From a checkpoint of a small mixture-of-experts model trained on Wikipedia: width 448, a shared expert of 576 neurons.
Below are experts of layer 2 (counted from 0) of a mixture-of-experts language model. Rows are named down (a neuron's output weights, with its number) and show model dimensions 192-255. Each number is 50 + 12 x the weight over its row's rms, rounded and kept within 0 to 99.
Before each expert's rows: "comes before" lists some tokens at least twice as common just after its tokens as in all text. This comes from a sample of Wikipedia text that the model never trained on. Tokens count by the router's weight.

# expert 10
comes before: "-", "|", "==", "The", "===", "In"
down0:70 52 44 60 46 67 41 56 63 54 39 59 32 44 55 32 50 51 41 53 40 55 44 62 73 73 57 66 46 52 52 57 45 40 69 27 23 62 64 54 45 39 74 54 62 45 44 68 72 59 38 45 45 45 67 52 60 54 79 41 47 37 57 58
down1:48 49 39 46 31 56 43 45 72 55 40 72 46 31 46 43 27 44 66 51 72 40 35 45 61 44 58 78 39 35 61 31 64 63 58 76 48 53 57 47 35 65 57 66 44 50 60 36 76 56 46 39 20 49 53 51 43 50 45 47 42 51 40 37

# expert 44
comes before: " of", ":", "\n", " in", " for", "==\n"
down0:42 51 50 50 37 35 52 48 49 58 44 43 43 65 73 54 30 34 80 71 58 60 46 31 32 44 41 33 40 70 72 56 40 43 15 71 47 48 58 46 65 58 58 51 47 71 54 40 40 43 48 64 20 62 52 56 44 57 58 22 36 50 47 66
down1:55 57 30 37 60 29 51 74 58 48 45 53 47 44 65 58 43 49 28 47 46 67 67 55 61 53 39 52 62 39 56 43 62 17 34 57 28 40 54 42 46 36 65 54 28 43 50 52 64 37 52 52 60 56 46 32 51 38 66 62 47 51 44 35

# expert 32
comes before: " of", ":", "\n", " for", " in", " and"
down0:52 30 53 36 48 56 19 53 67 38 58 30 51 50 27 59 52 46 49 48 40 58 35 60 47 55 31 59 50 63 61 50 44 45 56 48 54 40 64 78 37 60 37 48 46 56 38 60 56 41 39 47 35 48 42 30 35 47 38 57 43 52 25 42
down1:52 35 38 47 43 40 37 44 50 63 49 60 57 51 45 46 58 24 34 48 28 51 57 46 43 49 35 76 52 73 66 73 44 66 68 53 51 65 57 65 45 44 37 39 52 46 72 49 45 49 60 42 74 60 34 56 48 56 47 50 42 37 50 59

# expert 79
comes before: " ", " to", " the", " by", ":", " in"
down0:47 54 50 31 52 29 37 51 46 24 58 53 63 54 46 61 46 60 57 74 59 73 53 53 57 69 44 44 55 60 58 40 36 67 50 55 90 55 61 34 47 48 34 74 31 47 47 61 49 64 61 66 37 55 33 35 63 46 47 61 47 60 60 35
down1:46 38 31 57 50 48 33 49 48 56 67 47 61 40 37 43 41 37 38 47 53 55 33 55 63 41 69 65 64 49 55 52 46 66 53 51 50 59 64 63 49 57 36 46 74 52 45 47 50 50 51 50 60 66 55 48 61 44 54 67 36 43 48 52

# expert 72
comes before: ",", "–", ".", " of", " to", ")\n"
down0:53 39 48 51 39 34 56 47 53 38 44 47 59 54 46 48 43 70 62 44 46 53 49 35 60 31 45 47 51 49 44 35 29 69 49 49 56 34 59 40 51 59 59 33 35 56 50 60 40 69 52 54 55 45 47 47 61 53 39 68 60 42 58 33
down1:80 50 66 50 39 52 58 39 62 50 41 32 55 62 67 29 44 50 55 61 47 48 55 51 71 30 53 40 51 42 62 44 71 24 36 35 47 73 54 40 46 51 26 61 35 35 47 59 52 62 49 37 55 41 49 47 50 33 57 49 44 50 32 32

# expert 70
comes before: " ", " first", " United", " new", " same", " second"
down0:45 50 53 39 65 52 31 30 38 46 37 69 23 37 39 52 51 60 60 50 50 46 55 53 52 59 60 62 38 52 47 31 66 36 51 32 50 32 63 40 54 50 49 49 47 29 56 74 41 34 41 47 73 70 70 48 56 99 48 43 44 51 64 48
down1:64 39 37 52 18 35 62 55 62 58 52 48 69 59 53 48 68 44 43 39 53 47 38 56 30 69 75 59 55 54 33 64 54 49 60 42 42 51 58 46 37 26 53 64 59 32 40 61 34 59 70 70 44 41 39 39 47 47 46 64 42 56 53 62

# expert 64
comes before: "-", "|", " The", " He", " In", " It"
down0:39 49 29 53 63 61 43 45 37 43 66 42 55 44 54 50 56 60 43 50 38 43 55 69 45 47 64 72 37 55 40 47 51 38 69 38 46 53 56 65 47 54 55 51 80 66 33 68 57 53 37 35 35 38 43 56 61 52 14 58 67 56 44 59
down1:53 50 32 59 48 31 29 54 36 68 44 53 64 58 40 64 49 44 52 58 41 48 50 60 37 48 41 45 33 47 47 61 44 58 35 68 51 64 80 52 49 28 20 51 53 54 53 57 33 60 48 34 53 45 46 60 66 43 41 65 45 67 36 39

# expert 54
comes before: "0", "5", "8", "4", "9", "6"
down0:41 57 44 62 36 48 50 68 30 56 69 62 52 52 76 34 58 38 57 59 43 42 55 72 49 68 36 49 73 47 60 63 58 52 50 37 42 28 44 55 56 22 39 72 59 56 54 74 49 56 50 43 53 57 56 63 79 49 30 65 45 62 58 67
down1:65 72 58 46 57 66 59 56 11 64 51 68 42 51 46 42 48 74 53 62 51 32 64 64 50 66 41 41 59 48 48 50 55 61 59 51 39 43 64 46 51 59 48 38 54 55 47 74 36 61 72 62 45 43 58 32 49 30 40 54 60 50 44 50

# expert 56
comes before: " ", " and", " which", " but", " he", "000"
down0:51 37 56 77 41 39 64 38 60 15 34 65 47 53 47 60 37 41 63 58 55 24 67 51 68 63 62 48 30 44 51 43 42 23 35 46 57 43 38 48 47 59 55 52 58 65 56 62 47 67 59 12 57 49 25 42 26 35 32 27 60 34 56 41
down1:44 53 27 41 45 52 52 34 40 58 52 57 54 53 72 36 41 56 53 46 53 47 43 44 57 55 28 19 63 49 61 45 43 36 51 56 38 43 53 61 46 44 32 67 68 68 67 66 49 46 33 50 56 44 48 63 56 72 79 49 47 71 72 59

# expert 17
comes before: " the", " a", " be", " used", " his", " not"
down0:50 61 51 36 59 35 38 30 38 62 22 52 49 65 55 53 69 41 64 49 43 46 48 56 49 26 44 38 50 46 52 33 64 51 44 43 56 55 49 44 58 48 25 54 42 52 38 35 37 56 51 34 57 43 53 36 42 26 51 43 45 48 75 58
down1:41 63 33 47 26 55 55 16 72 53 20 57 38 69 39 52 50 55 68 47 38 30 55 61 77 57 53 56 52 63 60 57 37 71 46 71 58 52 38 33 76 62 30 37 53 22 54 57 55 33 56 47 45 38 58 58 52 64 54 41 45 39 73 58

# expert 3
comes before: " ", " The", " been", " •", "1", " \""
down0:62 55 36 55 47 43 16 51 60 52 71 43 69 45 61 58 45 30 30 43 76 53 21 51 34 51 52 72 44 50 57 41 56 60 56 43 56 48 45 57 65 46 33 49 68 38 44 52 45 35 66 39 50 50 35 44 47 44 65 57 45 39 66 58
down1:70 47 40 81 69 57 34 57 58 35 55 62 70 42 57 57 53 57 45 46 45 55 55 54 30 49 68 57 57 48 50 61 31 32 44 54 78 47 42 48 48 51 63 31 47 56 41 23 68 64 41 57 43 54 63 77 52 39 37 59 56 65 57 39

# expert 14
comes before: ",", " |", ".", "\n", " and", " of"
down0:58 44 48 73 51 59 48 21 50 57 37 45 39 62 43 47 67 55 69 47 39 54 55 47 39 47 42 54 45 68 65 42 45 41 70 66 64 65 33 38 36 47 53 80 51 58 61 25 70 50 50 63 53 49 57 73 65 53 49 40 61 36 38 43
down1:57 46 43 65 43 42 47 50 45 29 34 38 24 68 49 40 39 78 39 38 55 39 52 42 46 30 57 47 45 75 40 59 65 72 52 29 34 56 48 52 49 64 40 64 61 49 48 57 23 52 71 63 53 54 43 47 58 42 69 63 72 53 50 41

# expert 62
comes before: "201", "200", "202", "199", "1", "198"
down0:27 37 58 42 70 49 57 60 24 46 50 47 39 58 44 60 55 59 62 65 66 51 48 59 44 45 69 52 45 44 46 41 59 26 33 50 40 47 50 56 53 77 44 48 38 62 49 69 49 46 60 63 57 63 73 44 63 59 42 58 29 60 47 56
down1:61 57 58 25 66 60 46 51 55 63 68 48 32 20 55 53 58 50 54 49 62 34 48 67 35 49 52 64 44 37 34 43 60 30 26 39 51 36 65 45 68 51 82 57 33 31 60 52 66 47 46 61 56 34 47 43 66 52 46 72 42 38 49 44

# expert 41
comes before: "0", "5", "9", "8", "6", "4"
down0:49 34 69 50 35 43 55 47 36 77 37 50 69 30 60 62 55 41 38 62 41 40 64 53 59 59 40 54 53 45 42 56 49 64 43 59 35 34 59 35 46 61 67 37 60 59 57 37 56 48 51 52 41 61 42 54 46 44 34 51 63 24 55 67
down1:37 67 54 42 56 46 52 76 48 63 58 36 60 51 60 47 58 46 54 67 66 45 44 45 61 40 55 31 53 44 39 49 66 19 37 52 41 43 52 49 29 46 40 65 53 42 34 31 40 50 55 57 46 46 48 63 04 50 55 66 67 49 54 49

# expert 74
comes before: ",", " |", ".", "th", "°", "%"
down0:67 47 38 83 43 27 54 46 52 45 52 61 38 54 44 41 65 29 63 63 46 55 45 41 53 54 56 50 60 51 42 67 55 32 40 62 49 73 64 61 55 79 40 38 57 74 47 41 58 56 38 46 48 31 65 45 58 34 60 20 68 52 46 64
down1:39 65 49 30 37 45 38 48 30 65 61 44 31 52 60 40 45 49 61 41 73 59 59 56 27 47 42 59 36 39 50 39 43 61 44 52 44 42 53 48 63 77 52 64 68 46 52 37 64 26 58 41 58 53 57 39 47 52 30 61 60 30 56 53

# expert 40
comes before: " ", " the", " a", " \"", " his", " %"
down0:67 54 52 64 53 51 25 52 61 58 35 52 58 60 47 43 68 35 56 63 43 51 66 37 50 71 42 60 37 59 31 49 53 49 46 57 58 50 42 40 45 39 41 42 55 63 41 81 67 51 46 40 58 29 56 56 33 39 65 70 50 59 59 61
down1:33 55 49 60 58 49 45 45 35 41 62 52 73 39 49 47 38 48 26 41 61 42 48 79 28 61 44 52 60 45 40 48 49 57 42 78 71 49 50 40 41 64 62 53 47 45 73 52 53 60 47 68 77 65 70 49 57 55 60 49 39 40 59 38

# expert 75
comes before: ",", " |", ".", "–", " of", "\n"
down0:49 54 51 46 42 41 45 19 26 72 48 24 35 55 45 62 20 62 45 37 46 36 61 45 58 48 48 42 70 52 49 52 68 62 30 47 47 33 66 39 40 49 50 53 66 58 45 36 54 58 35 43 38 52 62 33 50 28 52 63 51 61 56 49
down1:48 61 59 55 49 47 61 59 38 19 42 42 53 49 48 41 50 58 27 45 53 56 46 59 44 47 49 39 47 31 67 51 41 39 64 47 57 46 31 42 56 49 65 41 58 52 51 51 62 56 33 49 50 47 58 58 44 38 45 37 54 44 39 41

# expert 29
comes before: "|", "==", "-", "The", "===", "In"
down0:25 34 48 52 72 41 42 55 46 70 60 19 56 32 44 49 34 43 61 49 49 51 44 51 54 85 59 43 66 42 35 28 32 53 49 39 65 54 46 28 66 58 46 53 47 46 51 60 53 48 50 53 51 63 61 51 58 67 64 30 46 49 29 53
down1:52 43 58 66 47 68 34 46 34 40 43 44 27 45 68 58 29 61 53 57 55 60 54 55 30 53 59 48 52 62 47 54 58 53 67 56 69 54 70 37 57 49 59 26 59 52 33 68 49 67 73 42 59 50 62 55 56 46 55 53 61 60 49 36

# expert 66
comes before: ",", " |", ".", "–", "th", ")"
down0:52 48 56 49 47 59 60 50 55 51 44 42 35 58 51 48 62 50 54 38 50 54 49 41 51 55 55 42 47 48 50 48 61 48 35 37 60 26 36 64 61 46 35 75 42 46 65 36 36 41 44 39 41 41 52 47 51 46 42 72 33 48 43 36
down1:46 27 50 35 32 73 55 47 68 59 49 42 47 55 46 43 47 60 45 41 62 47 59 51 53 31 46 52 48 48 46 56 39 35 37 47 29 39 50 35 42 47 52 50 60 56 75 47 50 53 35 50 37 54 52 48 48 56 50 69 37 39 57 39

# expert 21
comes before: "201", "200", "202", "1", "199", " the"
down0:59 54 44 46 75 69 56 56 57 55 51 45 52 56 28 56 46 67 47 74 66 36 35 49 76 65 42 35 52 58 58 51 39 48 45 48 44 47 41 38 45 45 56 28 41 26 51 67 62 68 41 43 83 46 73 57 46 65 46 53 58 57 65 38
down1:37 40 54 42 52 51 31 45 23 40 47 40 61 75 59 48 39 59 51 52 57 54 66 48 39 48 55 70 49 36 73 74 64 56 46 42 61 33 53 64 71 49 37 48 43 53 49 70 37 21 40 58 55 68 70 75 58 51 64 48 39 39 36 60

# expert 55
comes before: " |", "201", "200", "1", "202", " |\n"
down0:51 35 30 51 41 40 79 42 47 57 40 43 53 28 38 35 57 58 48 67 33 53 74 28 47 43 37 79 73 63 50 52 34 50 49 48 50 40 38 36 49 59 53 54 66 22 50 42 40 37 66 26 51 45 56 54 50 31 43 35 52 45 44 28
down1:40 40 40 55 69 36 49 35 52 48 27 17 67 37 55 55 29 41 40 41 47 61 59 31 57 61 48 46 46 43 44 29 42 69 58 44 57 57 49 54 77 48 61 43 36 36 51 46 46 63 59 55 57 51 49 41 61 51 65 35 27 48 40 44

# expert 30
comes before: " the", " ", " a", " his", " its", " be"
down0:69 52 54 37 55 37 66 43 51 46 53 48 61 59 57 41 52 37 36 37 49 69 56 29 56 62 56 62 49 79 70 38 43 47 57 52 44 43 50 54 49 53 61 27 09 52 42 63 80 60 32 58 34 43 55 56 47 44 64 23 68 53 30 38
down1:63 63 42 31 62 53 31 67 54 54 59 74 69 44 53 56 49 44 47 61 54 43 60 51 56 66 33 70 50 69 52 58 42 37 50 82 54 47 54 72 64 45 43 49 44 46 52 65 56 45 55 25 58 47 40 47 29 42 40 45 54 69 44 40

# expert 37
comes before: ",", " of", "\n", " and", ":", " ("
down0:51 35 46 44 55 46 73 57 64 56 76 60 45 52 36 44 52 34 47 38 49 69 39 35 43 38 61 61 73 38 39 53 80 52 39 49 59 31 58 30 52 40 35 45 49 65 76 52 61 54 45 43 52 37 28 38 62 52 28 42 34 63 51 60
down1:72 51 33 48 60 33 49 32 58 52 35 49 42 57 35 52 48 50 52 41 15 40 52 52 57 52 42 58 45 46 38 47 26 48 38 62 41 55 36 64 44 61 40 51 60 56 42 54 52 52 29 59 72 35 65 48 55 31 51 50 60 47 57 49

# expert 46
comes before: "==", "|", "The", "===", "In", "-"
down0:46 26 49 39 63 53 43 56 72 24 35 50 55 89 56 40 55 46 60 62 42 64 64 36 54 65 57 48 54 37 36 84 53 54 36 54 64 56 33 50 42 55 41 45 55 58 60 74 39 45 70 31 76 61 55 66 43 55 60 51 55 42 50 71
down1:42 41 56 41 62 52 39 55 51 37 54 66 44 30 50 29 29 43 63 40 53 50 41 51 51 29 36 76 71 47 72 56 45 67 48 40 38 51 74 68 55 80 57 54 39 42 71 40 45 74 39 52 59 52 40 68 41 61 41 21 59 53 45 55

# expert 23
comes before: " ", " The", " He", " In", " It", " She"
down0:47 75 58 62 72 54 53 47 52 41 57 75 51 48 59 50 53 54 43 42 68 48 26 59 36 57 61 37 58 54 50 62 60 43 63 42 67 63 30 50 43 61 52 36 58 43 28 57 30 49 73 51 48 50 40 61 53 18 63 46 67 48 38 63
down1:50 52 47 41 55 44 57 51 44 72 70 58 25 50 43 35 34 30 39 62 59 40 46 35 58 34 76 50 57 38 47 44 73 76 51 63 55 52 48 39 63 47 50 41 54 31 47 70 38 53 83 50 45 64 45 72 52 43 54 39 55 51 65 51

# expert 7
comes before: " ", " and", " which", " but", " \"", " he"
down0:61 50 39 39 58 36 30 39 42 64 62 45 61 41 64 36 28 34 59 61 50 70 34 47 53 42 52 48 67 43 47 61 40 55 59 43 43 60 61 44 55 28 53 32 57 56 50 58 33 71 55 52 37 53 56 57 42 47 29 58 48 47 58 48
down1:55 66 55 55 44 35 70 53 64 45 51 42 47 37 54 41 51 54 51 46 33 45 51 48 49 40 70 40 52 48 44 52 60 53 48 61 44 46 46 33 82 56 47 52 47 69 53 47 70 32 23 56 55 17 38 30 27 58 56 59 69 80 69 65

# expert 28
comes before: " of", ",", ":", " in", " and", "\n"
down0:45 25 79 36 53 49 58 86 37 61 47 52 68 52 46 42 42 44 64 58 45 58 50 58 49 48 37 39 62 59 61 32 47 58 53 44 66 47 53 65 59 59 64 56 33 64 53 67 60 55 55 42 76 44 51 40 46 57 58 49 46 56 51 41
down1:68 43 74 48 38 48 40 65 44 61 39 47 53 55 53 54 53 66 57 53 43 32 52 46 46 22 73 44 50 51 44 51 78 36 70 40 72 50 44 53 36 47 58 49 40 49 37 29 48 38 51 62 51 77 29 46 43 62 64 67 72 54 48 48

# expert 5
comes before: " ", " the", " by", " a", " to", " in"
down0:48 42 54 47 47 53 42 66 54 58 47 50 51 69 51 53 41 49 35 56 47 61 56 86 69 61 70 43 55 49 35 54 26 66 36 28 33 66 59 61 44 56 56 52 38 40 66 43 35 44 73 53 45 63 50 47 44 51 41 58 59 77 57 51
down1:56 61 63 56 43 56 51 31 50 42 66 52 62 51 48 73 42 25 52 37 44 28 51 61 50 34 43 59 39 46 49 76 46 28 54 42 29 56 43 46 52 47 60 67 55 47 58 24 58 48 55 55 57 66 36 45 64 51 46 24 45 48 44 52

# expert 2
comes before: " ", " a", " been", " also", " was", " not"
down0:51 55 50 31 87 59 52 45 42 57 54 49 47 59 46 42 45 55 54 57 48 55 50 77 70 31 44 69 30 54 56 51 63 44 70 36 43 56 66 45 38 54 44 45 54 25 48 49 36 51 27 52 51 42 58 52 54 25 32 69 45 76 55 32
down1:58 61 56 44 47 54 41 49 48 61 45 39 63 58 52 52 52 34 40 45 40 44 52 53 48 43 11 34 73 68 53 25 27 67 54 50 35 41 39 57 31 45 59 68 58 49 46 51 38 52 24 43 39 67 52 75 40 59 35 60 53 34 40 55

# expert 49
comes before: "0", "5", "9", "8", "6", "4"
down0:65 51 27 49 58 50 52 67 74 76 32 38 59 66 49 21 68 27 37 52 72 67 30 57 56 59 71 28 60 63 78 27 35 49 64 43 59 54 46 50 48 67 44 35 51 56 43 40 40 60 56 39 52 60 56 49 58 51 67 58 60 24 24 43
down1:50 58 36 45 34 65 44 37 44 45 73 56 64 29 50 38 49 47 49 46 52 42 34 59 36 31 49 54 45 54 36 47 46 56 48 50 41 59 39 55 61 30 64 57 67 54 46 55 30 42 42 51 44 37 47 24 47 56 64 48 45 67 50 73

# expert 76
comes before: " The", " ", " In", "1", " It", " He"
down0:42 42 57 33 63 60 27 40 41 40 47 49 72 53 25 56 56 52 63 46 24 49 51 59 44 53 68 65 56 55 71 45 49 45 68 26 41 49 32 87 52 79 39 57 57 73 58 50 29 42 45 59 52 42 36 39 46 36 37 52 55 59 69 55
down1:42 42 42 51 58 53 50 51 66 48 56 64 55 47 61 50 44 50 58 83 63 30 58 58 48 65 51 45 54 55 54 51 65 51 29 49 37 30 55 40 43 59 76 45 37 58 37 56 48 35 53 40 36 50 47 86 65 56 39 45 66 56 66 44

# expert 69
comes before: " the", "0", " a", "1", " his", "2"
down0:58 50 56 58 52 63 39 46 49 38 50 31 44 43 39 57 49 58 44 64 45 74 23 46 45 60 25 28 54 37 48 44 63 58 49 38 57 35 35 69 25 36 27 47 48 62 61 55 65 42 22 49 55 42 48 34 52 54 40 43 46 62 44 30
down1:57 42 68 55 29 29 66 54 52 63 60 33 45 52 60 63 49 45 37 41 54 52 60 35 68 44 56 45 58 26 77 40 60 47 65 51 51 58 38 57 60 56 58 52 53 59 32 60 46 42 62 43 54 54 57 52 49 55 48 46 48 49 49 42